python train.py --d_model=192 --activation="geglu" --moe_layers=[1, 3, 5, 7, 9, 11, 13] --balance_loss=0.000591 --n_head=6 --qk_norm=false --extras=["capped logits"] --init="uniform" --init_std_up=0.0346 --warmup_steps=200 --schedule="wsd" --decay_fraction=0.316
Below are experts of layer 3 (counted from 0) of a mixture-of-experts language model. Rows are named router (the router's row for the expert), down (a neuron's output weights, with its number) and show model dimensions 0-191. Each number is 128 + 32 x the weight over its row's rms, rounded and kept within 0 to 255. Numbers have three digits each.
After each expert's rows: a language model's description of what the expert responds to. This comes from a sample of Wikipedia text that the model never trained on.

# expert 13
router:126121125144152137109130125149159129115151153142052126164170144105164063124123156147106130110074080133152134128129126078117095170089118166114086060118145132133137163072165125129158225156187185112106092036173090084120152149126125120161089115151181113138158113092093140128101102177106080190166120156144115149142181128131155106134158146110090129162134075116067140183138113118064097104143101156143095168115083173101136123127198146119160133230109163123107045117117109165165133142144139111129213122095098143101124078128174127092121107107157163113128143132091149125144147128180134115
down1:159103106160131135175086089093120163086096103141136099092119104112092100141110132178082090135106154116154175095125115061149146099116153092110132112171133089088129089131155162129123159157141132188116151106170111125083061123147169117108111094163128190065140155107136101042109213082145081112079143117112104117182169121158117101101134138136141192129091129076079186099099121147129134128105155151124127136132089132147129106134114099136161171163110154083122062122096151137136118095179210128124157152073103162115138135073162224122109104075154145187128058139115144125171092095122133077
down2:166141137137140118116113116125117130129101137133152149129113093075087168072094088098146192199150140112088171139112094094113071124183160100082147148164077116117138163151119072151139083123118158125093197131120148151150174127142101147112146123124111135110099176153138108130136117122164232149064142112066039059170110134131082148091147175153154105070112143113135145079136119107167140119114133129158111132125100099107141124150109182193090122100156120152175096131155145079061158083108162131113058047133089134158114092086091131114130121076151132115180108116134135156215135155095124126
down3:123129168120100229075147151181148121119126112128135109119134116103111121133092108103133141098143148153108118143095097144132157083122141146218087128133182218140136113190071141115131092135036188115119104140132133148174163122137128188138121035088156134066114095093114138171144147127114090118118118102101126134122128156139104084166146123149196189122075105133164134151154082119084085113167135137079161127137098151185115149139131090095111150114119175153119170082109108166189107108097140216131138149149077116166155160148130084080196149084134097104145148086157119141152129091130147105
down4:106117118115134052156090154172130117128118161113105208135084149107174154074136110134157167118102092133128083124103136190164186110113108144099170179142143131092114105141115119111160063153180132100154152146127129135166129085129186157063114128118108072109214093103111113146159124094172114171098111158138080161120140090099160123216138112164100196106139149070136097145177140104119200122174113146173139146191124093120130100110069115143144085085160101116115100128137050108116084100114126146136102095127140047127104150146129172119108135140150105206117093071123123109151083092115153150
down5:106102183117185148181075109131117145107150094151166152138138120170136102192147084198105119092123112148159138179137091153102130124158149138085138115126193146154147219152143226146199160131199103054137141139158099210088153075126165095153110148140139148130129104097116142167107105125118084114099134171138122080130132095128162162107108131134128096159150130128165148147125167137127146122043119088155148131146166134115117064117155135155166087195112122155093096102102056128141132168126176118082161189125094081140137111158103138143130106134143099087149108135099089169163060104149095112
down6:141070103107102135105149133118130128165124147066114117119175112133107133206100131095103131157130170152150176113102143138133105158093143108200129197099092108101167151086111190149117201160129151107176140115067152084137155169138079163127157116092147128145163119122170177138187185132106082140072129065179141172131128113118077126093119079164145116183136169110122144147110156151092114177103159114153098160136153095112148204127099110105117093120098120153130105163104097143131127119128141145175194168111046150114061101121101048094146141122087113135169111126119114172172162054097135169
down7:085115112114081108125094081149140138087123131185145119150130111108062141159148154077091166112101131081141101161160167150188139096150202071102102110171120141151119104184103121083118106144126137133105099180149087174083129173074155095081076193168156140120149174142092166067107098150094121126120090129128150149105116137132165105132110158175170156117099157158061108126123125174181131146097114185139110150120142104146124168066181204099098095176171209139125126153102126178140142156133102149073108141119153105072111101136136108140084120137117151099137193091051134125130114163141104077
down8:165115110116156136104110187146107134127060138109161172150099147161071096122155095191128135118175186169148077112144108169126149110138160089097129066142180112149107138131111110101093149203126074102170094164154211093133127132149131071127138104064164171110115142093112095171114159126126124141208137111142119117156147080179140073110138151142164094236141116142133100156140179142159124070116180158130114112125142157170148134102087113132145121113029093122132142137111183127097100123192166116129127120128130108136082124156142103131110141135168099133097106161170076137160218120109127160
Description: Line breaks and headings. Newlines, leading list dashes, table-row pipes and == heading markers at line starts, especially after colons introducing quotes or lists.

# expert 4
router:143140122180190136106098150152111098098141125079122129174110096173124187119135155102059131109148132135141116138142142122085113141128136113108107121108144141134114104151112130109112112152173130094146122152102126080117119168139153092147080177017190097104091112143111123088111091138143144114117143120122104135089140208175143076141152157124094152159136083106127141117103118145112032139145117138113039125174119122109097193112131105121154137134114116096110136162159136200097108126109153056141110123137072124237127116077143170138128144184091106012109084121116062145125134145186146090
down0:136139144166100167147089151196155072153170086151168177088155112126163187113201098102173090110191154125129110133137141159124147094157140149089102160116078132136149076165104101138211092156146105093107102110164123092097112139146100131106138186133089155105087143133154158106135082093149133088204095123179118182152161133153174100147157090082130141174123174110118142140166087122148093129094116105136178134205162115118165176105130150186213108132135098143192127057067087136148148159150132117086144136167124170103141156100112107054116115134104125109158138150129142153082149100120110142
down1:164059045100189130131213132133144114085086120104121145120104140131121170127140147153181123123135103102144212166151109138084169115179101120131131162120109121118178098134107086147149099164176147145153181068107149070098131162122152195137155153134117128186129186093149166139120143143137097108175055088115082105068151163123155087143141188099134119164161167120111103111055141096079170119104099102139117130133135157132100087133106084118088137153143089110147096137169082121114130133143103172070130144182153147131160093139089122151164112115183110129137127128097093144106085118210073072
down2:089155139165135075127139116100100172073095115095163176152124073091122139191147145162097146093091140088143084176170140119157097163077088107144188098184149124110074125143149129083099104100151111082116116093172105088162134126098132111131157091150072081171130117184122070108069157166107116123142118101090214093110079168151076111157118109120166130126153127118121122187155163147111078099116131123069147116117096134147119136100133135125127153184092110109089127155111146126147168148028067144113129152154105140085161112210114136118146158183146098155110149136192094130118062101092119159
down3:176175119201152122133111060156080131129143114165122133134139158182196129118122106119083129133188170145188103144140033133189102157148126209110093174145157124108143153144179129144121126157161131114143144101088131106202114135133162170096075091159154199125171117122129120096165131083118114171167090115135057135127121145151109166122128121125071130129087163125179151141155095120145154125162116133140137174111069119079119146081153088187085148140089140205166117124172132125160101108160152120085151114120117117191109087089132128102085125130181105061130161127170096076142114122164120096
down4:091106088131134121116127138144135149094112119128164130128109061157141158127097190080124107135152187144065073152135083148167098147123142113159106132168142163168120149165127210123116179134148221108128108107189166083159156121126119142108126038079094100125115173132121115121090134166109090083152087126120112158112138206115121115089137142150131104107140151149047108162157089151142060115117155124155085164090105059152135112153115104131157085196113143107171159115115132124103148153100129146076130168124111118149121154086055104034125146128112071109107142154138167087135158146157167196
down5:185175114130132157156169097126174180114060189142124121131118146106124120155129149147125148137122179170097163132081100184104110116100097076171137123135117160117142086153170136148071162118140109165121089116157154113120084081132162179113137068114111115117143193181113135107097129102176119156138123113104106115135099138047147068184143096125098114094143142149124096094122132113125088163084113126144123112133174082164168132194134114126134143159077167121135082089094153064049120110117105202115136098119093039161108121151105135067098104158116037134160126086149136153056092170103134140
down6:111153126098067115096087190109143070107132126125147141060160125100178059115128122153120081158111107133137084121100083096169147118117106175172118181126138128113118117119159083161134141086055134090151084132148137100191149093126091129120142128163123124111134095194117071143112132105110139127128172112150098140146109145140114161129104124116156155064109143165103102145104142102113092174157129150090170131136095088120178115126181092188127204108082109167167104126149143157112137064077131201127081127129249112183092139110138085107137150131103178124128090088213142166147137167159114157
down7:164169037074094219124175137128062114132112170133112124096123133119145139130043120149139089163126057095093124165078149097107138075136140088137172104054136111123138094140149134150106153143167122126104151097209110129106170166183095138143141056095158151065100182166173089091050079128112128111139126204144122125118171149140172112096110122149120157104110084124159113145159150123104101145076078070121127120115135102099145112134117116191179082128111134125145116162104133113087136113154164136096092169131152128162119161098077154145125133143114124087109189097116152133073149142100105116
Description: Bracket and separator punctuation. Parentheses, semicolons, table pipes, equals signs and date-range dashes in taxonomic synonym lists, tables and lifespans, e.g. "1962;", "(1907–1976)".

# expert 26
router:095140142100150174111087140127158095128121170092071164207120164132204190122136108040102106131112076194162155141142105074102152209160154135092124147143109146138124125109108095110104100112112128104141201110166146110094113164148160111109105124060157124137179072125110112127113108142151194140122072077125095143088126150124124118167177146106114126149078126083102179115089125037130089130140108132135073115148135162132097170119159147145148102180111161149126128143138116191134133127123177115172080119089170126132147126184199117157088125187119163080134066101093083135114158121121099136
down0:112096143121156089123120090064160189096023137143139137141097175172107076134171101163129180102106099161146131142100150097108141113115131134129122199182162098170086121128107103112147136125099131156154101152102081090147103143119155116169122093040118137136127077145121076159101215140060120118078118134128130150156048152191119090214060148128069099109169110165149145121128130113120133150115112134075100082101092120163131130062128143109111129147163082140156201176143123139147153159117097129134166122143142108143132138096093141107136149145125167139140179083102065173112162131101103120
down1:109164120104134133186168087125189156127137119139108112126093131130133115136150143201088063154094179184157104134179126126126120188194102136118120163171116145117098122128143139080186135161180101142110126153188096136079169154064104161176151170164134141119133160084151139136124128153139141096072100165156114076165147136112145133118108160094073108169078084146118153138145169172177165107060072104190130094102135118084156105145142186152089146115121091142154108094130122093167129154113153153090110186180132123128094090167161161158109170147144120132216157089137110165164142096172200117
down2:099141165100164101109100130152125083145148066076084103182117125143168111137085132108136137070077131130096199115129093166197144145134120124114133140136158124123141154114133159128133180092172138164093083113089114154076109117136117116140054114160086099100135091167172123102090155164110107214113124129105168138101112183125070115170077115137149122100094097081173163118131134069171107094073149162115145128069161182137159133112164119198039200089095102135116137140141157134192088095110094136112094130119164061139128134089124145134129087136182098136098101119111085178142130154089158148
down3:158125143111100145128114163133098088156097128065112131169127142082067170099115155108083168079126099156179135080176163149193123105097156161059168155153098079114052108144122075065116127094098132136166149171125159108120132124074166102192112184167106156079110163174107104163159156187146168140091118137106125094124122149120101081086140114107184106157153141107062112119139108101079117107166179154134107126130095140152122160108063089179150149095143081176141209125159156130105070137188180128110115120129167134093123160131120162159152109124080100130087140140144112120171134077143128167
down4:127131160106117181105177123079100160159123082162161134137077153134132165119175177110087117175103136152133132141091121130088099136129086178114167094159094138153129152122138188146143180072092123091177177171095169130128105164107083091093137069108147121098121119160080142134146128136163090067072137132170107173135139120118114130151127137128120062164161159098096130148050161157099165118118141084164159154073117106069129168151115104115160141063171079086183115170126167097132140093160155132118107091092058106113123179092095107186205100150183108063084153136135136118118150182110124135
down5:150096098164100162150193240098109143097157124131116136097117082180103134102097097138086187146113100113153102086068143074089103185077121080085163124117112154159145112169174196142119177115073104120165058131116077132115078046142153091124136131160135155199133127152132136112185067131136142091148114098078149119151189139142168122171144083115095171099107164164158107137131094146104112192087129156120124146129105126106168135112096170160155192130100103084142141113102119096153116116039176103151110129125137141143111106121126147095099142139166141102129146105173140109123169142108085121
down6:148093109109048117162183143146141147047110123141073166121112121123125098133106115130181144188175161164185111098145124123133110147094122132157128090127105102179052048151086106166164135119135125118123101098119151157083127112129100119188132145159124158162172106135153168103118091079143106138182181084050073129119109109154130143209150069118101160129110140157155084178156082114153139134115147101142141120134022121162120148120117179119137065104095143110140107065182166107118111161111120156131132151135160137147164153120086097125132109043166141148144127099094086082129085088130146104
down7:159132137076148106123142157146147118120142130123172136129103165110045109153168130223141135112137133160123148090076090093140151110105060099166149091149118102108152126061170084093120102088108105159137147082126092126147081129153188142095112153166090125106124205151115146147146069122127111073096105154121175017111152178094154136089094173110091145147164177139134131114137141121151142136157170110156126111164090117150098082094105147110045062094096131097096135111161078116051178176152120155069114095113136117105118132138122110107114166121138150158186130171108153145103161152135081089
Description: Closing punctuation after numbers. Closing parentheses, quotes, apostrophes, percent and degree signs, often after digits in music chart tables, such as ), ", %.

# expert 23
router:111129134107174103100102150134147106136117127131026126154143128147140105117135135177126119131103110133165151127113141142120094116109072123104096106091161122172173089157123104140158122148122109132163144059140175086110100085048099097148162103086189102148083133061129115144099056097145128153155105166172080125121186155128126089190185111110060133196147100136119120098129105125115034115163130126125191107125107161075141149114220114149181147172088132131113133150124103134135178140095158125107153134144043131131095081140126153147103120094152112092102093152102111167080090113216141113
down0:066109102075108142181185153136129117139075182130149181123162167129144106132109100189207147124115110145142103131113140141082087112187176042159140139091096108153168149104112142112117176174111139155147171147152119116088096113146129104184099144073145149151120119136091099114089098120193177149144170127048112172144123133137188149161107153130135162129079158155141160135137112108092199197124116117171135099174071127127069165184152079163110088138188151120131170122103122109068097116126116179113099114053162131085174121121133128114097164115131161155093135129149094167145102147120087122
down1:081075160070136155133101116135145096124115105182173114142071112111130150146143139083163128099138142124083156186104105174118125118145091153180135139153060175132151147119121131161137169141065121060081089127164129083154143094133153175087118093153166112102147140133144163157208150091111136183119138068100094139187174081157085141122156100173175098132179172116119101174165062114110115108062164183179079121106178133083119141119150213116144140102146142142147128117085133131129107119103131130106148117114134142202109194100117152114100125125124090191138115077073082125135082120100152144
down2:102137086158114154096102104150191081180130048123107133117105170190090108079163145149098164101130131066135121147143104063106107093178141130081106046164129170146115177160127121139159179116087142197119147151139124136126118157130114157135085108077124143075172063087161149071124114133133146156133147126172164188116115152065162081116094117090171089115068126190119141116118122159130101100133091166101107178106154125140103123119086143108129178139121122121136164097130125112206073121165112122175103136176160137134128159153213152073074138133121166113097158129149114105111153111142175075
down3:178183126110080157151188068153121118096151097108135100143096121093153137153097057127158153146130121099134083139103118133126147173101084174064121101077160093163124130099149136115178108136133186133092079160145118119134146146207081131114120167123147134113127147127097100136116170081174089154107182125093076113088123161115115158136174159140188163111161118097133171167128106148161105128188098139166113136080184159146132143138139193172111137073065120093158134175085178106156123174108124053116134084108178147153112114111124197150164159086145153091114191097089073101125163102077121118
down4:131125064127048166102150137133060097126068118147123091157035159135106056120143156136111091076126171160141118119077103124061129044167171075099099113156098132128163141137107124115114150153154201080096131145092148141133112134143062176146134186101125156130148166124105124121121139134157162127167150120118104108077152078122127152117167134126147117136086115130065131108143091172152080119126096105116100098123152108089084104134093175126118165056156125147148107093081167129112158110165154144122091091091174171172201142148084155159128141098103189159120150164085104097143112154166173098
down5:132121119135124105133186097099106140141079168102122190086171124107048107177140153157122063163110133146117148144139118152145162115159108133161121168151126149086182086083191119178082140124143136108108120125087095152120103116131132062152129103162126080104079114091121151135131114120112110162114132186085209088130155159111112180133089089122148133156170093155049090150101134118130125151112141098120138133124151164110166104057161091130179158151128115069093154201140122117155168117112112078119136117115117100057119115204140154116069115134085156069156069147082167185065111157138163082
down6:157129141139112166175116137122096121133124096140010116146130123069118100107144135089063079106153118108087103160208107140109187087148145130079153124117132132134146095201165148140142153110114131097121103132127144107148130105051110159161152038210157165117132136130090141109125098088149169152169156089088117171164121140129149111104200144094146134089153148157193172102153183089126099113116143169139177097124135153161192118133142081173090179165121143154122152110120169171131115088183148082124158149089114148080134141143073112147128090101102129141108143116092159085175099151172115166
down7:074165099070118095142109124157151111138157101101100118151112128137128109156151099128144120095095143138162106121108093121103224160108131152140210140111113126155157126142104079142137156108115116074142136099193100071133182161146158102092114159136057138126167096164160169202078161163131091120110127086144136130087111090115092137147127165124085156160143122124111151164120145132125124202163146140120114110164124187175112116128116112123142146107078063131149131156176106167204099144123101111160107175121157179057090097154059103196161075088185145109110125164174098172150051097114101135
Description: Hyphens and word starts. Hyphens, dashes, opening parentheses and quotes, and capital first letters of words, such as - in tetrahydro, ( before a species name, B.

# expert 3
router:116091129087149080069097112101123117129152138132081126108191146110125156158097133094143097138112104131104198183126136115088166143076093116133103129152169097173173104120129100165181104144149142071163133105064232087166131100056156096171128118101132125108111125068120107104161090084163175119122094130145125143140163146173115102155139133083049106158113130102166109091113108149146110124106098112170096138145068127113125097141209143141149126142096194124094141152143109112154183070081130136124168104128087091107139111145148122164166085100146123096122043131109083178121068144170189102
down1:157094145191164101154089125123143151121131115102099138129139066115115135160160175157145130142134106152143065129117196079112116164146173147139153099141145098130109122109117107150129168092163164100101099110127144105076143169151111152142112041140158042122090088105128083109170190169144098159072121110120085132148130049128122132177136135120161125133115025186158138135140160087145095101141153083139121183144141119153068123159117151185140131149113112108153149038160198122108088107083107191085139079102128101110096081066102134179086139082117129092140116154117130100098105101123163159
down2:087192056130111156152104187080033129075127090108106095151076111127130155085130122107148132181097118113098142147146138174114156210115115095096121139039178138132137219125144145087156081125122109121150197134133177132093154131105082153113119067105157144128141081116117109158083095099146140146128163161125127103159144160108121120099133111134109172107108131121107107112143147140146079083144185149079155169070168140150138078096160117083168127137135118133091107060123106141191161114143147132098140136118137193116083147076107115127162157129112117122099161144126128151094012131136094132
down3:160131166194152127112139151094105096121116186089182125110141105183140101170104214152135106178134190123078127051174106072097104186174121169131077147117121200127110121115132126151140071087137168090128127121104111080122151150110117121123146136114111147166158102122154171124112127119157131077107104157131083173147107180104074136093141094128174149120124119134099123073069090139145131095112156160080117139066181203139136083157132076113125152117178166210115105158177104135131137129141138106073078126134173128116147073164119082180115162143123124130173137109095141120155169104150112060
down4:104148132133053102128135111085157129109091099156128095135109140109153126132099170133203125105109173112113148138154135124132137145159176085121111143163154160125136153138164146095117102080153076174123157147090076108125125102128119156136099165139177217118138112133087172129134143104161174073138130115096187054126095115124125117072097147109096204124118123157106114141151198093115175090098140117122169227127137072124186051125115140165143148158136124143167126130158137180140135124070161114082072167095168157097099094173145081162147174164110164098159183096154135114171160133132126048
down5:101114117135135128153134140138121155160205117151103127082058108190178149120126116094125112120152148076142129164193127059080153146097140112129164190131074145093101144107173147147134150086169116177151149120172149115156165159140171139178135136127140111075103193109153079087106104044202114169074149139147098181110140100127099125131130081119117147181052067131103173144098191081094169130133135094085126153093146157155086139078071137120105153125146083101119162147139155117193122146176129108116109133145180070111100181116115132110129077128110115132128112093137113127159096078183105116
down6:134088109062141092164112147155173134135081091104124111147112110125097110091097124068141142142121125101146085171150149148154186202149128192035096107112155092122140169109143153117126126149152164149117135163153116170152151158070100075118100154086149180090163112171036141063143110200130084144119135069157113168129147161162088163056103128118146110140135150084136152097099093139155148135139033111099111141143198101109079117179149148162108123135121091149073146100111123178140124137100096120159123122077163130134122193106090109132124136128123119146088121138143156059147182152106167149
down7:180075116074124071079117101040139111177092126102117137078189140135092188105107156118119136165144134122122096153070094193152150132166147107151079086127110110116161124104107049147196140129148109094130119093100138120116189100132153086084149112148099137093094120109128131129165106097148113115140097125160197161114177151143095144183102109148123105160164173103190145136093128187111120109139123112121110068109140141064165122096143139138099166172170192109154122198162153185120142100151105147123108138075069150094128161150119168109192100117142123125071085139161194127114165107154160129
down8:112154159166143138144119085141116129148137109081128144131095168150177107154161123187137166085108101192144110150163166110146086082089105093151125118173101176116137186172130121127135179077123098156101105071127119094131163159167160148154119128128089094036090178086136093118118096113147143124132188120175139110079125136117139144098133091139168138135116105110107120121078140129193120166183176024063124164189139134173146174111162170168077103043122113132082091127102071112139145149115116108135080122118147135101132213149121099124126099155121117144160193121068154107131104126131092099
Description: Capitalized word-start pieces. Single capital letters or first pieces of proper names, acronyms and table abbreviations, as in M(asonry), PS(OE), W, D.

# expert 27
router:102151112152184117112129106186183101140208131125097111138128145117111097118160139138127105140125113117094122146171149081092061214047163159102110083168127130136147109093127114154129148186144150087144109098162128085207136161109134109150124121146126132115156146097133135109098136142128099171135108105120115164157150148157127098083173102090065100138080098114072198127105157138095082132131137109140104112186120156112103170138180153136212101183096142141048033148115125165185107141114129146159186120123153115109122097103102093129125099098118157061086149107085172094112146124147204130
down0:127153160122105115156075151132156127117132144091127141082164098136175136074059117192126118119154141107104104182122132119180137131178108180153121118190124140127079068140141098101170152080039108088174135081119097135130158114144148146095158119168157145014104118153101067138149104114120090112114125090161119074138072155156156134059097126126175142078140138135146144158124093120141174107143110163111149088180109110145136141123172133130124101127123086137162089089076080135122141115084118163147109098073114132194117122150118185179121099147110145097122128195194136045143127161173118177
down1:112125155135142224175124132105158142131143112103161122153125081122184138115124148108102111095183160216161142131196108163123157104129119128128097153164128111073112151130146081110058090134123106135110098153144134168069137103109120116108128131111142132121125056114065161113147176108143161132160129205148054095112090092129099074168084198126161232123139154121091118114079107156096127109156168118090104128132094094123099145079109175070124154106136101108159129169092148113152109105088086098106155092111152087132069118103143114191089168117165156114113156189141185090126098110127159135
down2:088158086163130088107104128110110143076052091137106059099139158146141100137048165157103124188107106174120099118142151142181133128125125095106174166162117162100167079183128129129097125149106146134114129152087187100101128151057129126138143134086142107132121143096119072163138195150121144137158114103133129135063129114137140093113122138106119160101089157171127123202124156150176081135135080134075102116141125059099106114101081116116106125158127121118179117102078197119153083117133186135089139196127134137069138122086126078145151173141106146240129124156176133132184132071069106127
down3:161133122124134151099171151169159116193100131109140145156119077139136121083159082153123100151035081113105103116127134098209136119089117108121105196164249086166121163174130126141128185093131186142173047230107164133163238136104172105109125094135092124101122129104110087098110118112126125147154105155068119112121110153173100114174164103169104188092121116133147101105099136138127113123203157177121179088111155167172126127167139144138126176145102145168183121116105114141127105126162109099146111141169117129120144175109121120152155137123140111127142140116122121127115135171172140155
down4:160128146143113137155092183087134125201102117158129099143240165103125096132096085134139100210093123116106155153079092111109133121094112157130117134126157144098112179180097201119126161152154148113130112115123126108135203123147056138098132150107147084102122148153093139115129128137037128134106127095172173097097118106105144159139124061089097158185166124123105130066156112100078159151162173173157141109094115098188141144061130187152181121125174184097110125068169132101073130126103152133098115104118066136143188108108214153127148144142126104123141130135107123101130131145093174127
down5:177089107150126112122118148134135101151170102081102109155140147103078148164184143136119117141131129063171051139162187124179158120137088111062168164129123113179152139119136106161106128171125084121121069150143146161205121094110105161106206074137086120153114099159118168145166168110139104112150177106097167100088098138095100140124117066153111164138104111115133140131085121095090095163146155152193122135100072144150150141204114111187166117111122101107112116092076113122202103098185156171159113170089165121187187129085142146113102174109135121152147171175134140087168136118193109093
down6:178179161126158110058099141125122167138104088121137078171126087145099112111096117182096137090158148071085123151126143156133138155170138142112098088142147166161124139058144091091138144147124176070118099105109146096132135137105121148079094136224171169095119108216134109133153109115056108175120125171168079037118100106145120122138179134140149155089146081123162076138131132155082139179167166097092115177101132142133080129133164175119149097111133163104093092093151125156093161123130096141130105123119202067088123124149130085105123138173091063098139133172151150108150126142080085180
down7:171139153142115133144089132089126149162107062172082071142147121132124101120125177145080112128154193172141150123076118061140085074119169103132186069143135132138143132148131142181179144185124112149144134083184140185100125119134148145099064135136107131148151102108100084180115073158111129108192169121145022143096109173133148154149146091142135149145119132131100079118122134162174146088105121079161115158139209070169170126135159155076129160138076154134120131108080090158159132094097117150144106160126180112155155131062111111165085140143143128094113106099152113168163148064133149203
Description: Wiki markup and table structure. Table pipes, line breaks, heading equals signs and sentence-opening words after headings, such as The, In, On.

# expert 9
router:122114173113159126104134103117125110094130109135144173151162115116134181050082126135081166137124091167153150146127147127131131115128099114136061121123192113096138141067107148144167143126125164073122061120084209163152120101100101125146132122132127149067099126151144174128148120121137089129128086106128013134134125127145112127104215140139143047103137074077138093115098097108083087055100133136158106111255100141171101096162139087141135106112112101108128095128144151151179134168109110131113114088079160135136124108127134090113105106134127134113154116127094150111159136148167120104
down1:167101165116144157124129147160106123092095133093155078140135119147134108128105143070083083086101105125087093187185097165116079087100160126116097119123152164130135121144168102146181168131101151117142104156137066110181120126132082097093121156103143134154106126105145090064112190137097114123151112190097149185127131189213114083075118106067158141091113103139086134079112108173139148080131111149084114131149117101118127181115142106126102138122118179116113212145100118182127207133115136120162079141164143107159140128126213089140074120126059091114083222118127097098140118133075122146
down2:181166181200136112106108146068125146146082083130131144207119140134135079112103170135082152161140153118146128134115138133102129191143148114128131136125091115101107119167173121091135130206113089125179121110106149154163152101122072123143103160088094176155097132168109132118078072150154085133135165190140083127076115122155129060121175102101145127078141032134104147178152144125104129142135114107080094165143125101155099082082148140134147117149055118088124121156099139137125147158065184170140061168165142138119128092182082161102150130111113108164115120155168188064147072109184119099
down3:155151061096144157127128114159077100081108126172097136133130173186130100100139144161147163147131106163137140151111069114112197127217124070126122111105107031098126126156115201143172099075136123122122156056125138106134136130141078134135151147120146150113121059098167137122160160115147085107121136141164177107087126136131118119164180136149113095171201100140142114163128078083096142163096117105096175149153154133171127073179128108110133115114141110173183124165149166109065169094159151153138104118061166189144085136160135149127101136134092119129131092150137163090103042167129107054
down4:184138158165123183103110172151101125091163117098078119120145128141140189139104098163119069118133192099091153147065148116128076135098100159105169158166147154215159161159098148119142127125109162100102191171135097105093168137091108129157102138143241193121110096090148175120074103116125141082167189094082107128134153139149147149141124150116118119157126170157136093094120120149121144136156060141123125131074138057142170122170102115091088171132093074167173150126076159111108104149141150124154097083103080121123141151126157136134138119139110109026166110082100126117121120175083092146
down5:112111131093125132154148144179161150103174161104134127176108115140130100104162123033103093107173141105088129205130121136095105080120130122118134092131108150138121139103135125148174199172118101155153150114151089137144146101102060142029174131135123172102093121111164126109118099181155128124141160136113186148123222135126141111131164083133153142149071117108104159130130062118100086130166087119125154099150111175104161116187090142102159122160123147165110166113047162073125097101109133073154142124154130159136142158135093137151161149178063101082124109154137100071123187082034173128
down6:139144091136104143104156132114106095202102140144134130095156128191093149153151119110094125073174128102115107127118095110098116143140189178069138175110130158120080146120125114120137172137081182163142097130164136155154112146225108174109143121109174169080177158152125143104070152052125030113132121099148118146105138155117156095079214122123108132091170093134056114086148203119126170094188127145140129108094108138116087087089082097106139175092114102116142149120130164099167112121143101143142119078117128116083129108122100113138082113149054114166081102094143130074152149168112156067
down7:147096163140153128084169126114087175167115170164121116132150037148129105069126123089136063199112143141114140160073175190159118162106114132139135162116099162149163120135061104113124100110118115136113150152060116133153210155104172130115089097141152102129141140081133116138130124171125119109139163057133121184149112110159133112116124111140120137142119086100128064121111130171103111142151131127097159138089181087119174130106149133090137036122207131089089097122171088112164081183126129074105099175101035106150172110067117096100134089146145125127129118120192201153140165153133138137
down8:105164120111138078123139160146113118103129112175112143070107108147082212079175084107104168078070141162156086134157117149068100115091131134099152105183151133135125174170178144118137153132114095140128077134144108128112162084083134108156098151068142099153126158142107186104130125154144098148111118083100241152149067118179121128089114129108103140105093187148100075138137149123119146139181155144069050170078066089115088137106085148140090111145133141064105175104147122138101048141101085095117154146150144130138138116117159140111161144125111232189148125155114097132127132133118125124
Description: Numbers in tables. Spaces and leading digits of numbers in tables, dates and score lists, plus spelled counts like six, seven and Ret.

# expert 11
router:095121136133189130092124122187155097085140122092146138145100157137120151168072113105093111133151138149142109196122132103096115117104189162104110133141135107158131119094111115129167184163121115057122097043117182144127157108120180096118104154054124137065182115103101106106065050077143103182101128108120082154103100137148132098118099125113099099117119079150111164128096093144102064090155134138138075212166140134190080155147176198127147062102132104078118140116112134141125185122182141127156095096129104083170138116132199139161203154128090078096101129123123098102133143132136111129
down0:133117189154079135106105123119160102157141102061140091134084134046075104125134108111098172097106099164037155128125084116165125171151128116183102157133129178092126074130140132189153090132136119126147115068129102126151086150115145115126122193129109094096094037182085164110151123092157112043108108081150185121139136115166105114115134158112167116116150153168125156162123134115156110151152099139091055162157175128136164163117238134112092151178137078107118095099091112126130142087112122119151152120159138091164097149061127104167098165116158103154115172158173091124165114130100115133
down1:103140114076074107092108098130131070068155146146135100103127141096146141106149130149143138091117146116122128155207107056094131081125058168127135173184124157116136131104099142161165103156109106120134132082086175120125099108081196169131058083146219157085145072143060144111124096128105144132080181124138104124099120117089156126056090045133156133164110187112125173145152148118040101120099147125129184108103198172135150113136138135145155164153156124154180102138082112109124092124136084106102116142148118121152126136111170127130135069090100169115123072124179107117116088181113151126
down2:140135115150098154168153114122097158152165111121105068165139085118149111189106158182108155094149114182092107107210126156088111124170109101124126078178163116158079159118114106117101167101117148123147119147107152153130111194188056096113127127095137136145123130135101108064128183141171121120094103161071154100109125153115110116085107146132126149110090096158131115140099115164123181134142121178143120114123123112140120134146120098156075092128067129129146179113149192070048138131147245116121075185102150125158092095127099094110194122088118122152134154155102119072178200176173074125
down3:155100123105150101079150203169111165117158163086073075165112124108167164144176076115099125113106097174170115167113161088081176148167131137105084124094140179110148080090169078091105122132175111126174116139101139126108123135125169116122034119085092097124139123128167151158065208141109090128126081101129118142091121162116142174092133155118105124162091178162134123130118086087112123166158080094109161113119108118114120067155124152141133067093157141115138120144102150092117137112168087114174139115142160103149065198190117155036164159100141115163129172117175159103120066123105095133
down4:143116178126160160126096126160139111173150130096156147121091207125135163130090112102125147156171092134139111081145155121087115081139106154140105112158084187131130111073107080090175090155137142139135141151166131083150109151119180135087137164155125161197105092157167174134131116137097149128082135101131124126153105122120079107112147158110116114155149157097124140099157178094176156139130072152190091115170092113129089117171145150149087137116149141245136151085187100093123126094094134083203093100101166180087107137126139138218153081165150195097112114104064118075118083086103147086
down5:135099071122129114105158118191110088101095150121086146137143155185093104145183162122100162115107080120130131134091144147131082173133170158105122108096179080062138114054173152083151136182091136134114105096126179094143105083104143122126058102103131160153129140141087138121185118151154149160087080166160123135121094088121199123143183119160117075102168140120165163136134144080128096148099120088097159114103139175107126082087161072163142155187135127112146127150102110106140131124184091132126124168147122127081064173098143113086119136103175139183141156198175131059100073077170185152
down6:160183163149179146132105182153136092082115119173135142091155089144121149139115102115091155140122138140136122109105175095171138161153101079100097114136117149145078162089170130087232119124121114115144085216105107125124145128162171166120110128193110125156116192112148079106094141068124145136136090133159126113149085093201126140155107100104147137131198066158094120122102196138131158086205121147161132121131136112089082160110120134096065111164064142122108078116081123110099102170079167074197131132102132161138090113100119119147148136144175170145173087135157102092148198164101138134
down7:147136124127122137115111134114194114100118095181113091140124166124090073121123122143083134095108114146074143059100097082129134174111120139089162064136132157170123177152118172075128149115105099138157104182132107178082139135133125081130114193189156103120132132080147073179100177149121112135098115115139144085073134142090153092143102171090080111105178086152076038105127125133139117161082147115158117126099158177131124117147149231115100170113117201124086133119164151126096130118107137094108135190148120022154167162111116117085102112120138086149171121146185113168077142101156151127
Description: Table cell separators. Pipe and semicolon separators between cells in tables and stat rows, mostly right after numbers or percentages, such as | and ;.